Experts of a small language model: 4 picks a token.
Below are experts of layer 4 (counted from 0) of a mixture-of-experts language model. Rows are named router (the router's row for the expert), gate (a neuron's input weights, with its number), up (a neuron's input weights, with its number) and show model dimensions 0-127. Each number is 200 + 20 x the weight over its row's rms, rounded and kept within 0 to 999.
After each expert's rows: "comes after" lists some tokens at least twice as common just before its tokens as in all text; "mostly gets" lists some tokens that are sent to it at least half of the time. This comes from a sample of Wikipedia text that the model never trained on. Tokens count by the router's weight.

# expert 91
router,185,225,162,218,213,204,238,211,178,227,181,194,231,163,174,226,200,220,184,204,229,180,184,189,201,207,225,164,229,221,197,217,188,173,180,151,187,187,215,182,207,197,244,220,217,189,212,174,207,198,217,192,188,177,204,197,160,191,195,241,194,202,183,242,189,199,200,186,183,215,178,226,193,211,199,207,199,186,211,162,231,176,199,219,212,209,201,218,193,223,190,188,206,220,223,212,253,197,209,204,225,205,200,229,202,201,171,187,180,178,225,227,206,212,225,179,172,207,191,205,229,198,195,211,189,183,171,177
gate0,189,221,236,175,186,206,172,182,218,192,210,189,194,222,207,215,228,205,204,192,218,184,210,208,217,224,180,223,165,221,217,204,245,192,206,228,167,171,175,216,180,184,218,206,188,200,162,204,171,218,193,220,185,221,215,190,236,203,210,226,212,215,186,171,220,231,186,176,226,185,190,221,211,196,205,207,185,231,226,206,231,201,185,160,184,199,165,235,229,197,237,230,213,224,212,212,221,207,179,223,221,203,183,202,232,159,210,215,217,168,178,211,214,216,188,192,185,211,230,215,201,208,218,208,209,179,183,221
up0,174,166,180,193,193,224,222,189,200,218,235,178,192,230,220,185,166,188,182,196,171,199,182,173,220,198,188,242,206,195,215,233,174,203,196,189,202,184,222,194,163,192,185,169,211,202,223,171,229,159,154,203,184,191,186,192,189,196,196,189,177,181,203,182,214,207,176,194,204,227,204,211,214,187,212,196,202,214,170,211,180,176,194,222,216,187,201,181,205,223,213,179,198,203,226,193,156,212,207,177,205,195,208,217,236,237,190,206,201,208,193,177,223,201,157,206,178,220,218,187,258,173,208,215,198,232,169,204
comes after: " the", " and", " to", " was", " a", " The"
mostly gets: " con", " form", " oper", " play", " col", " used"

# expert 6
router,177,204,173,223,187,189,230,211,189,229,204,236,198,178,207,204,212,224,197,187,240,165,194,223,191,196,225,195,224,209,213,204,184,162,197,172,174,182,228,230,217,194,219,168,227,184,232,192,207,223,229,224,186,186,203,174,163,206,174,246,213,181,170,219,222,200,226,206,188,219,185,238,204,202,200,176,181,224,216,195,172,183,205,233,189,201,196,212,212,237,198,174,224,185,214,201,222,185,204,216,216,177,190,217,178,212,198,212,180,173,222,213,181,227,228,189,162,190,219,225,209,195,203,214,176,182,199,200
gate1,199,194,195,212,210,176,199,184,190,172,225,197,207,222,207,188,234,203,208,203,208,166,195,207,216,208,182,215,201,199,231,230,199,203,209,206,221,223,170,204,208,221,127,199,206,141,214,199,241,184,223,208,190,210,206,215,214,207,206,198,206,202,232,196,192,189,177,230,202,220,232,216,222,178,177,185,211,193,221,224,215,183,192,207,230,199,179,193,217,206,187,239,195,179,212,178,198,182,194,189,185,152,201,168,219,233,182,209,216,205,210,140,193,170,197,198,205,212,168,193,184,197,172,182,206,164,219,185
up1,218,219,174,236,205,194,186,212,198,195,220,213,189,201,173,185,181,196,208,173,186,196,198,175,187,201,189,200,189,203,207,179,186,210,202,201,181,185,210,206,216,229,184,204,210,176,194,185,228,173,211,188,155,205,217,199,228,166,178,187,222,190,225,184,164,187,210,204,212,200,149,223,200,199,192,156,190,218,200,241,200,224,208,196,216,194,206,191,198,249,208,212,169,196,231,179,185,215,211,209,167,184,194,184,206,166,194,234,185,206,194,201,197,200,166,207,193,201,217,191,173,174,169,195,178,280,177,227
comes after: "-", " |", "|", ".", ":", ","
mostly gets: " Min", " pr", " Pr", " min", " sup"

# expert 62
router,191,231,200,208,204,208,230,197,186,178,226,205,182,187,170,173,223,174,199,203,216,208,165,180,225,179,219,192,193,189,210,215,195,211,183,181,211,229,198,187,231,182,193,191,225,185,161,170,198,223,192,231,224,189,219,227,160,164,202,223,196,172,209,183,171,202,191,188,224,185,228,212,236,140,209,212,197,191,213,203,234,172,195,211,222,206,178,240,222,220,223,177,206,227,193,202,234,175,215,193,200,171,195,181,190,194,214,198,180,191,198,196,174,178,208,199,230,201,208,170,207,210,218,223,195,211,235,174
gate0,200,205,185,185,214,223,192,161,201,195,211,181,229,185,201,214,198,196,218,184,189,187,209,207,213,169,188,217,160,196,181,218,178,216,210,193,218,168,193,218,173,136,214,210,206,185,206,205,206,212,192,163,230,185,229,214,207,207,211,189,198,201,214,165,226,197,166,176,158,200,219,200,176,184,214,229,215,202,212,204,211,166,170,223,259,210,187,201,198,171,228,199,197,163,184,200,199,217,183,161,176,188,196,208,226,197,191,190,240,208,194,188,204,196,160,202,207,171,219,224,182,225,200,227,220,189,214,214
up0,207,221,196,221,222,204,179,202,187,176,180,184,208,180,198,216,180,211,187,223,190,221,209,231,179,213,176,223,229,192,181,207,186,217,222,198,231,139,198,174,193,252,174,194,224,227,215,223,185,215,172,219,181,196,194,237,213,200,193,190,183,202,177,199,218,200,229,206,197,172,196,195,193,203,188,210,176,199,213,186,173,188,185,211,199,185,188,172,218,194,220,193,215,163,194,193,231,247,188,220,206,208,166,193,207,218,226,186,195,216,214,194,213,181,191,168,163,182,175,245,184,189,178,248,203,212,207,170
comes after: " the", " a", " to", " and", " was", " of"
mostly gets: " res", " comp", " pro", " end", " rec", " cons"

# expert 67
router,177,204,173,223,187,189,230,211,189,229,204,236,198,178,207,204,212,224,196,187,240,165,194,223,191,196,225,195,224,209,213,204,184,162,197,172,174,182,228,231,217,194,218,167,227,184,232,192,207,223,229,224,186,185,203,174,163,206,174,246,213,182,170,219,222,200,226,206,188,219,185,238,204,202,200,176,181,224,216,195,172,183,205,233,189,201,196,212,212,237,198,174,224,185,214,201,222,185,204,216,216,177,190,217,178,212,198,212,180,172,222,213,181,227,228,189,162,190,219,225,209,195,203,214,176,182,199,200
gate0,190,183,167,218,225,188,168,233,174,235,210,194,196,216,177,220,195,180,190,204,192,207,193,178,201,178,170,197,186,218,209,183,217,193,204,222,252,206,209,215,215,195,175,157,201,202,225,183,214,148,193,189,221,221,179,226,229,189,174,190,223,204,211,199,195,172,194,206,179,209,193,194,241,201,178,211,219,170,223,210,195,196,175,188,213,233,203,188,205,215,227,195,228,198,193,194,235,209,193,220,216,176,224,190,165,175,173,169,151,221,165,211,190,208,161,220,205,191,220,174,190,206,212,184,209,185,203,193
up0,198,210,190,182,220,208,249,210,160,177,179,195,184,259,204,206,176,196,199,202,178,193,196,178,204,209,204,197,212,206,211,197,167,215,228,247,155,191,211,196,201,182,195,210,192,162,185,202,220,226,216,187,194,221,187,174,181,174,204,195,223,181,198,200,201,209,213,184,208,217,165,165,156,184,171,221,197,212,211,201,193,206,175,231,216,184,192,230,200,231,203,187,223,170,190,205,225,201,212,228,180,193,200,207,173,178,220,216,197,231,207,165,208,173,199,190,215,213,226,189,212,210,213,210,215,163,230,160
comes after: " ", " |", " was", " February", " September", " March"
mostly gets: " Ber", " Cor", "с", " Pal", " Fran", " Bern"

# expert 36
router,181,212,197,178,189,195,189,174,191,228,184,190,233,179,148,242,191,160,190,217,212,170,177,201,191,162,162,196,210,214,205,175,212,180,214,214,198,215,206,217,186,172,217,204,230,224,225,222,177,194,172,189,233,223,197,204,207,176,192,198,187,212,187,248,191,199,195,166,233,167,199,226,207,200,187,168,185,202,215,214,218,209,211,207,208,206,188,211,213,207,220,172,218,200,219,237,211,188,203,223,198,231,203,206,170,155,208,201,206,175,222,171,202,142,200,184,205,195,192,200,187,195,219,210,196,218,181,184
gate1,222,213,223,220,211,204,185,206,231,189,194,181,203,210,230,220,177,178,184,191,202,206,184,205,200,194,187,201,204,209,191,188,193,231,197,207,193,186,196,172,176,197,218,156,244,204,226,182,167,176,204,221,210,198,189,199,218,210,190,186,210,221,214,198,212,186,203,197,215,199,225,200,241,225,175,214,206,218,186,196,191,272,192,192,183,201,188,198,199,213,220,206,237,215,180,193,192,179,202,213,206,190,183,249,217,179,185,213,193,184,229,129,181,183,150,158,233,208,196,188,202,190,193,194,191,186,176,230
up1,188,195,219,190,220,195,221,199,176,184,235,219,241,206,186,205,249,192,201,189,231,221,190,166,215,160,179,197,176,204,204,194,173,195,225,163,193,154,176,189,203,234,211,190,187,187,199,193,197,191,215,195,260,202,186,186,197,201,200,204,194,214,183,210,203,173,193,201,163,231,205,203,187,206,213,223,224,170,207,228,217,204,179,207,239,192,212,184,178,182,175,210,183,224,201,196,190,201,177,178,188,220,175,170,175,223,180,188,169,197,176,227,221,250,190,206,204,198,171,218,209,183,171,195,176,193,195,197
comes after: " the", " his", " a", "'s", " The", " football"
mostly gets: " League", " film", " team", " season", " game", " album"

# expert 4
router,177,204,173,223,187,189,230,211,189,229,204,236,198,178,207,204,212,224,196,187,240,165,194,223,191,196,225,195,224,209,213,204,184,162,197,172,174,182,228,231,217,194,218,167,227,184,232,192,207,223,229,224,186,186,203,174,163,206,174,246,213,182,170,219,222,200,226,206,188,219,185,238,204,202,200,176,181,224,216,195,172,183,205,233,189,201,196,212,212,238,198,174,224,185,214,201,222,185,204,216,216,177,190,217,178,212,198,212,180,173,222,213,181,227,228,189,162,190,219,225,209,195,203,214,176,182,198,200
gate0,196,201,229,165,214,183,205,222,193,206,192,176,216,214,192,205,167,228,185,207,180,202,208,198,186,203,177,191,201,183,225,234,203,199,203,203,211,183,175,214,217,181,219,221,163,231,188,141,184,201,183,202,212,195,186,207,199,242,231,205,204,185,209,182,154,211,225,220,206,193,207,191,210,198,179,226,211,215,206,197,216,196,192,181,201,182,182,200,212,168,253,219,206,175,196,187,213,192,193,165,190,217,142,219,199,228,238,225,174,173,201,237,151,210,218,187,210,196,195,232,190,191,208,208,214,222,208,217
up0,213,191,216,208,190,197,197,209,204,212,185,212,183,190,195,179,180,179,220,143,180,208,229,168,226,237,171,195,193,178,186,192,211,165,184,214,188,207,217,208,200,200,229,182,178,220,207,207,168,245,229,203,208,229,203,193,199,187,169,177,199,213,185,195,172,210,200,170,201,203,178,188,222,228,205,191,229,185,171,224,162,183,189,189,229,210,177,240,184,220,239,193,218,186,195,194,213,224,235,231,177,245,190,192,218,191,190,202,205,208,213,205,222,211,170,217,153,215,199,220,183,171,203,221,219,204,205,200
comes after: ".", " the", "-", "|", " and", " ("
mostly gets: " Sam", " Sm", " Di", " ch", " Ir", " Bal"

# expert 89
router,177,204,173,223,187,189,230,211,189,229,204,236,198,178,207,204,212,224,196,187,240,165,194,223,191,196,225,195,224,209,213,204,184,162,197,172,174,182,228,231,217,194,218,168,227,184,232,192,207,223,229,224,186,185,203,174,163,206,174,246,213,182,170,219,222,200,226,206,188,219,185,238,204,202,200,176,181,224,216,195,172,183,205,233,189,201,196,212,212,237,198,174,224,185,214,201,222,185,204,216,216,177,190,217,178,212,198,212,180,173,222,213,181,227,228,189,162,190,219,225,209,195,203,214,176,182,199,200
gate0,197,207,167,205,222,197,207,159,201,149,207,195,167,233,178,202,204,207,225,192,218,219,170,249,220,181,198,196,199,178,190,186,228,188,188,210,233,240,210,176,193,198,205,217,239,186,230,251,200,199,198,197,187,195,208,207,214,199,202,230,198,234,228,216,177,204,177,234,225,211,197,174,199,221,206,209,242,195,206,164,183,213,191,210,207,242,207,206,211,207,226,196,182,199,206,197,209,169,211,223,177,187,239,193,195,210,227,222,211,211,210,220,178,171,188,238,191,204,191,204,216,220,177,204,184,219,222,200
up0,209,190,164,223,224,190,206,182,251,188,195,208,164,176,196,237,205,197,212,184,164,204,214,195,217,207,178,213,202,210,185,151,225,226,167,198,171,198,224,196,194,227,223,198,219,175,212,171,208,195,192,186,229,224,217,206,184,199,201,174,213,211,219,233,222,193,211,218,186,202,229,222,161,212,224,202,197,220,180,219,211,218,213,226,215,237,206,176,198,225,206,221,228,181,198,169,214,174,205,204,197,177,182,208,177,207,208,164,198,223,176,233,194,175,189,181,224,206,181,229,221,223,208,177,199,214,209,164
comes after: " |", ",", " in", ":", ".", " by"
mostly gets: " April", " Love", " During"

# expert 176
router,184,150,189,243,203,193,205,212,169,190,234,197,197,254,205,209,246,192,223,176,176,183,186,180,230,192,222,214,177,168,221,188,193,173,216,179,211,161,198,210,218,212,216,205,214,230,233,189,202,211,198,226,216,189,202,216,182,241,195,200,195,191,188,201,200,218,200,153,177,198,212,203,186,216,195,198,216,214,201,185,209,185,201,209,207,207,194,185,178,221,214,165,166,193,197,222,201,150,210,202,213,203,214,187,237,176,215,177,217,228,178,189,179,195,185,209,229,199,183,222,206,192,200,222,233,159,210,210
gate0,196,183,177,232,197,202,244,213,229,208,186,227,238,241,225,182,179,190,171,211,224,216,191,145,215,217,215,211,205,203,178,226,182,208,238,214,196,199,208,194,223,184,184,207,196,202,158,221,182,216,167,202,209,167,216,222,201,195,199,189,209,222,193,198,194,207,198,229,198,195,216,189,197,215,187,229,192,234,181,207,179,201,192,199,202,216,199,230,185,209,167,205,200,155,238,184,164,200,211,209,193,209,232,215,235,225,169,185,212,179,158,212,212,185,200,183,229,236,211,202,223,184,205,184,176,195,196,187
up0,229,189,219,219,177,181,198,218,193,183,207,186,192,169,173,176,145,206,197,231,227,183,213,224,188,191,234,224,160,187,182,206,177,213,207,176,204,207,210,194,182,173,221,170,223,178,208,240,187,208,209,203,158,218,204,225,191,208,201,196,204,206,202,207,157,200,228,232,186,173,213,215,233,209,164,192,181,202,213,186,212,183,185,197,193,215,224,232,207,188,217,191,171,185,203,173,229,214,219,213,184,196,184,176,215,208,240,214,153,209,219,169,197,198,196,199,208,240,193,216,171,214,204,206,211,219,187,216
comes after: ".", ".\n\n", "ed", "ing", "===\n", " located"
mostly gets: " In", "In", " during", " in", " up", " out"

# expert 139
router,182,225,181,210,218,185,206,232,194,216,201,203,170,193,182,206,200,153,223,192,189,171,179,191,184,221,226,212,157,220,219,221,233,238,185,189,199,195,177,168,194,184,178,193,224,175,193,219,205,154,170,208,213,198,208,172,207,187,204,184,178,218,218,173,192,219,211,229,189,179,184,214,176,224,225,193,203,206,196,198,202,199,229,196,217,183,191,168,168,170,186,179,200,189,194,203,191,222,180,187,171,211,232,194,205,191,214,187,169,185,216,159,214,183,180,226,194,217,228,176,212,224,196,156,205,241,211,188
gate0,178,209,210,207,225,181,198,203,218,188,171,235,159,195,171,223,179,194,224,199,181,194,236,189,208,201,205,198,191,212,190,196,205,221,184,235,245,206,203,169,186,197,199,184,214,198,169,159,205,203,198,202,201,207,199,220,189,209,190,200,175,175,187,201,210,207,176,181,189,215,160,207,219,236,190,248,217,211,200,190,153,172,195,178,201,202,187,221,191,222,203,192,252,213,198,184,187,208,181,175,198,229,210,215,209,209,152,173,215,176,213,215,195,180,208,196,206,200,215,228,210,224,168,234,197,202,143,197
up0,207,176,185,216,184,165,185,189,211,229,185,199,208,156,217,223,231,176,177,198,209,182,175,207,201,184,151,209,214,187,197,192,226,179,192,157,195,181,191,196,191,189,199,209,209,212,187,249,197,195,204,189,194,212,180,248,191,198,186,208,173,194,212,225,199,220,214,192,213,176,162,179,206,195,221,187,185,198,186,192,189,180,175,217,192,229,242,254,189,189,204,201,182,206,212,178,182,172,188,218,207,226,191,238,244,213,214,191,185,185,189,199,214,208,202,222,185,243,183,198,196,217,199,212,185,147,216,213
comes after: " of", " in", " for", " with", ".", " to"
mostly gets: " the", " a", " The", " an", " his", "The"

# expert 43
router,207,221,193,211,198,207,186,199,180,223,210,211,190,224,173,223,190,162,165,212,195,213,173,173,183,168,160,180,193,210,197,181,221,197,219,204,165,203,190,200,185,214,188,171,227,186,216,212,196,160,174,216,244,165,224,201,201,181,243,170,201,203,207,221,170,191,189,163,234,176,220,211,202,217,185,202,193,201,204,179,181,189,205,212,197,175,189,218,213,175,217,189,215,208,184,201,189,224,215,217,187,218,208,218,171,205,227,201,220,164,192,166,196,153,191,219,224,217,186,201,185,206,190,220,212,204,158,160
gate1,204,184,233,205,212,212,212,212,213,205,200,215,178,208,225,209,206,190,162,195,217,180,207,220,189,205,197,179,186,216,167,236,176,224,216,225,165,200,206,209,221,201,206,223,213,210,229,191,202,178,180,176,228,233,193,197,175,212,232,210,169,194,219,184,167,221,187,188,195,215,214,181,186,154,169,171,165,160,207,228,200,218,215,219,211,214,228,199,203,191,205,228,191,185,231,169,190,222,189,172,192,232,183,198,205,208,200,217,199,230,178,187,165,217,232,208,206,225,218,173,163,174,229,221,194,218,186,179
up1,210,199,183,200,168,202,181,190,202,166,239,182,171,214,188,194,202,178,192,208,175,228,177,232,174,189,185,187,198,213,255,206,249,212,208,207,228,191,183,223,207,233,217,199,206,195,201,195,196,225,202,230,180,177,190,219,205,169,218,227,202,208,187,190,217,225,185,183,227,225,182,244,173,215,183,195,207,178,183,212,203,224,217,205,178,193,232,193,153,216,221,225,190,181,174,198,226,213,185,240,213,201,172,202,203,186,204,231,221,203,198,184,203,191,197,177,183,170,191,197,212,207,234,155,176,189,193,189
comes after: " the", " his", " a", "'s", " The", " her"
mostly gets: " year", " old", " public", " father", " early", " government"

# expert 35
router,190,184,197,199,227,200,181,202,196,205,171,201,191,187,170,164,183,226,215,245,207,199,180,195,206,197,164,203,183,199,229,207,198,219,210,247,244,161,195,201,206,199,197,181,166,190,197,177,216,180,197,224,188,212,202,241,190,186,198,168,203,226,209,201,209,170,206,209,212,195,225,201,198,221,199,200,212,223,179,192,178,221,224,201,165,223,207,217,180,139,191,238,196,169,237,219,211,202,200,176,180,244,196,190,247,208,215,227,205,201,210,169,225,191,219,185,202,196,182,229,197,198,192,191,195,231,205,214
gate0,222,171,209,193,197,181,181,220,222,170,171,192,230,229,211,179,231,201,204,216,234,197,203,201,235,200,203,175,181,166,237,170,234,234,196,209,217,207,189,171,202,229,227,199,194,157,197,185,219,179,211,189,192,210,186,180,200,174,202,189,216,189,194,185,203,201,191,207,161,190,188,181,208,229,180,216,202,189,174,214,170,202,223,201,198,228,208,202,227,209,213,219,207,194,201,199,172,237,182,169,177,204,219,196,158,214,193,243,215,180,196,210,195,187,182,193,205,173,145,193,195,194,163,205,216,192,226,232
up0,181,245,212,212,233,226,172,176,200,194,175,178,180,193,168,158,166,211,209,249,206,195,165,173,213,189,207,179,236,228,180,233,197,230,191,219,187,196,211,175,220,215,224,159,183,192,201,193,216,192,189,218,217,205,208,195,203,203,207,187,170,196,195,182,192,196,170,216,228,210,166,191,197,201,243,204,207,201,168,204,181,188,192,198,210,223,194,171,180,233,203,220,224,184,205,193,169,194,176,186,210,197,248,221,185,199,171,219,218,210,189,191,200,226,205,180,208,200,182,210,169,190,189,215,197,208,233,226
comes after: " L", " J", " Th", " W", "el", " T"
mostly gets: "edy", "dney", " Angeles", "ennis", "mond", "ael"

# expert 100
router,177,204,173,223,187,189,230,211,188,229,204,236,198,178,207,204,212,224,196,187,240,165,194,223,191,196,225,195,224,209,213,204,184,162,197,172,174,182,228,231,217,194,219,168,227,184,232,192,207,223,229,224,186,185,203,174,163,206,174,246,213,182,170,219,222,200,226,206,188,219,185,238,204,202,200,176,181,224,216,195,172,183,205,233,189,201,196,212,212,237,197,174,224,185,214,201,222,185,204,216,216,177,190,217,178,212,198,212,180,173,222,213,181,227,228,189,162,190,219,225,209,195,203,214,176,182,198,200
gate0,209,186,219,229,184,225,171,187,193,168,173,197,224,185,211,209,191,155,208,206,205,210,198,182,232,183,190,213,217,192,198,184,176,226,207,193,229,216,195,150,199,180,195,179,207,161,196,179,218,187,205,221,198,203,178,175,219,176,226,201,180,218,161,213,215,203,206,189,231,231,200,229,228,193,187,182,209,212,159,215,182,216,192,176,207,201,198,180,173,159,205,232,168,191,208,198,199,234,195,178,191,208,203,177,187,206,247,183,221,181,208,194,209,167,193,199,228,220,205,195,254,212,190,207,180,208,166,196
up0,170,201,218,203,179,186,222,209,218,192,183,209,218,163,197,194,220,190,195,205,206,204,171,194,213,188,204,223,189,205,210,213,216,172,229,210,203,191,232,192,192,213,182,211,203,211,185,196,210,203,148,191,182,141,222,200,185,151,174,221,215,228,242,216,228,220,208,193,178,191,182,193,184,195,210,240,229,181,197,206,188,202,214,217,228,201,222,194,147,207,196,217,201,165,195,205,181,182,221,167,178,183,202,226,174,235,168,201,218,239,198,202,228,191,243,213,202,186,174,202,206,211,177,194,200,176,209,202
comes after: " |", "|", "00", ":", ";", " -"
mostly gets: " Rod", " Men", " Jo", " Mart", " Tay", " Ham"

# expert 164
router,187,204,229,229,182,214,218,221,192,217,201,205,181,223,215,199,230,190,226,243,207,219,205,224,180,216,184,193,216,223,184,201,201,196,165,188,184,229,195,173,167,178,171,204,223,209,222,222,176,223,211,214,180,198,189,180,200,168,186,184,216,208,164,236,177,185,181,215,180,218,177,205,189,196,182,175,198,175,167,169,200,195,189,220,188,187,220,205,180,172,191,226,188,169,201,220,221,170,204,217,209,164,161,195,203,185,141,182,238,192,193,196,221,185,192,165,179,194,196,217,215,217,186,166,213,193,197,197
gate0,205,226,222,212,171,197,201,228,202,206,246,175,203,225,188,194,212,159,211,212,216,183,215,209,213,211,238,214,195,187,179,242,189,215,162,231,194,204,213,214,175,216,172,239,208,193,225,145,167,228,185,204,182,208,179,186,172,187,201,226,208,194,219,225,206,181,206,197,201,225,208,217,203,183,205,226,215,220,228,204,205,201,226,216,158,178,168,180,213,199,182,169,205,242,200,218,204,188,208,200,214,167,167,195,185,222,193,222,194,221,188,211,199,172,198,204,187,187,165,218,168,208,208,226,185,192,198,189
up0,214,190,189,187,166,173,208,218,169,204,184,189,213,202,184,205,181,214,198,204,182,221,223,188,227,222,206,193,236,180,210,206,180,211,211,197,261,201,219,208,204,177,178,204,201,180,180,173,189,226,197,195,200,192,175,191,178,200,223,196,257,195,177,211,194,192,189,204,183,216,205,200,189,220,219,156,204,210,180,194,176,157,226,206,213,178,218,182,216,242,219,211,179,239,197,222,161,205,180,227,229,184,174,194,212,200,221,231,195,192,229,182,193,153,178,200,242,195,196,211,178,183,180,197,206,213,198,181
comes after: "0", "1", "2", ")", "3", "4"
mostly gets: " |", " —;", "%;", " –;", ";", "',"

# expert 188
router,190,199,235,208,187,181,178,169,214,161,180,209,224,184,195,231,208,183,204,195,197,188,204,232,207,213,198,169,209,144,228,222,226,229,198,202,189,214,181,190,207,163,163,209,211,224,196,219,195,203,217,189,210,197,180,228,177,204,176,169,215,188,178,233,217,188,198,206,178,178,166,191,198,222,198,147,214,181,181,212,191,242,222,239,184,184,214,205,233,207,235,191,227,194,229,185,209,178,221,189,213,200,208,194,198,217,192,219,238,214,196,227,198,185,226,189,201,190,225,212,195,174,206,205,185,205,189,168
gate0,209,180,210,241,178,194,182,196,192,169,228,213,174,232,177,235,191,218,201,175,212,203,212,221,204,201,174,208,238,208,202,186,216,218,168,225,189,175,205,158,168,209,176,192,216,202,236,209,159,208,191,188,225,204,194,235,173,186,200,198,202,181,194,187,178,156,216,213,191,205,210,217,203,227,204,206,223,208,164,213,193,214,188,149,176,221,189,165,182,192,166,191,204,184,171,175,190,213,204,189,168,243,222,193,209,174,213,177,190,200,198,224,166,226,161,193,205,200,213,203,214,183,196,194,197,189,204,198
up0,195,185,225,255,204,187,224,172,169,209,195,188,237,186,197,182,220,182,189,189,247,169,215,193,230,206,204,216,217,214,181,202,217,225,179,217,179,208,180,215,157,182,189,156,205,200,229,219,216,167,219,157,221,184,210,198,200,171,177,176,204,211,222,182,171,179,192,180,222,184,188,216,217,215,194,231,200,226,225,190,226,176,211,183,230,165,187,199,208,200,213,201,173,192,213,214,197,233,185,175,191,198,178,188,188,159,207,203,197,208,202,204,206,198,226,207,198,190,185,223,182,202,188,181,233,167,213,199
comes after: " G", "G", "R", "P", "D", " K"
mostly gets: " G", "G", " MF", " DF", " FW", "-G"

# expert 117
router,221,180,196,205,216,200,199,171,210,223,204,206,182,196,215,182,200,198,160,203,202,232,207,167,182,228,170,161,197,201,218,197,191,200,203,234,186,204,152,217,161,244,232,176,163,189,205,205,199,154,211,216,196,183,196,209,246,194,212,191,181,215,186,196,198,206,185,214,216,220,211,183,173,197,209,199,188,197,217,190,176,177,200,165,199,182,190,215,221,193,236,226,176,188,182,160,160,234,199,171,214,209,226,207,190,220,200,194,213,197,156,179,218,202,191,192,208,217,203,194,201,205,242,185,183,192,233,219
gate0,203,170,172,184,200,159,190,171,214,187,182,214,173,176,220,191,234,175,183,202,199,175,192,194,226,178,230,201,230,173,200,174,185,199,225,179,214,284,207,202,220,218,189,214,231,194,199,216,171,198,192,211,194,199,218,185,195,226,230,183,190,193,193,202,211,202,178,206,196,198,189,215,229,182,197,185,187,219,200,222,237,227,186,175,209,158,193,164,192,233,197,200,173,230,181,218,182,178,213,195,224,181,210,184,189,197,185,209,207,171,200,206,171,186,227,192,222,193,204,219,187,180,178,212,197,204,188,164
up0,186,187,220,220,234,202,191,230,200,187,151,212,186,195,161,172,205,231,201,215,207,195,226,206,211,203,200,199,206,177,196,215,177,197,197,162,186,194,195,217,195,202,197,183,215,166,191,152,236,194,209,197,173,186,196,201,220,217,225,157,214,204,183,186,188,194,208,197,225,201,225,175,239,177,180,229,209,214,202,222,167,158,205,207,182,201,212,192,198,192,182,233,187,186,187,232,167,213,221,216,155,205,237,218,210,221,177,176,203,240,188,232,206,190,207,193,167,210,181,196,182,204,201,234,214,221,192,204
comes after: " f", " p", " l", " m", " r", " c"
mostly gets: "arried", "ought", "/A", "rown", "arri", "ract"

# expert 40
router,206,226,213,186,197,216,220,196,195,162,207,194,229,175,162,205,211,185,165,186,188,190,192,231,221,250,197,190,158,213,191,200,232,188,203,172,200,174,207,198,214,202,218,211,220,209,173,191,191,181,208,166,177,202,167,205,182,231,186,220,213,207,188,219,216,185,198,166,219,185,172,191,195,212,212,202,241,218,196,220,206,228,221,201,215,216,224,221,161,199,218,197,220,159,231,210,173,199,166,191,227,183,233,175,193,182,190,215,214,192,204,164,196,222,210,211,216,205,173,202,194,215,167,230,233,203,224,198
gate0,218,220,229,212,229,163,199,181,198,182,180,193,152,192,234,187,232,215,218,219,176,232,190,172,190,203,199,198,190,213,205,176,227,208,252,209,184,234,229,254,203,212,203,246,216,199,201,186,176,197,210,210,216,214,175,224,191,207,202,204,199,201,241,180,203,190,203,189,183,174,168,201,171,211,217,221,207,230,219,184,209,221,233,195,206,179,189,167,199,162,201,209,218,224,202,189,217,231,197,196,217,201,222,209,177,203,203,175,206,191,201,188,197,182,168,187,195,226,200,222,211,185,184,202,175,168,174,180
up0,189,214,181,184,212,207,186,229,213,228,208,176,204,230,211,168,220,157,215,209,224,233,202,205,210,187,203,188,216,169,167,229,204,216,199,176,160,212,179,201,174,168,184,187,160,219,177,235,219,198,168,173,215,189,198,219,244,217,204,233,218,221,194,208,208,210,216,200,190,169,191,185,229,175,201,216,199,199,168,184,227,207,215,231,222,181,203,228,222,165,205,196,188,182,215,225,228,206,193,209,209,203,196,199,194,194,225,197,209,209,201,208,165,202,240,200,203,178,209,190,191,218,202,216,157,216,165,227
comes after: ".\n\n", " |\n\n", "\n\n", ")\n\n", " also", "s"
mostly gets: ".\n\n", " \"", "\n\n", "==", "==\n", ")\n\n"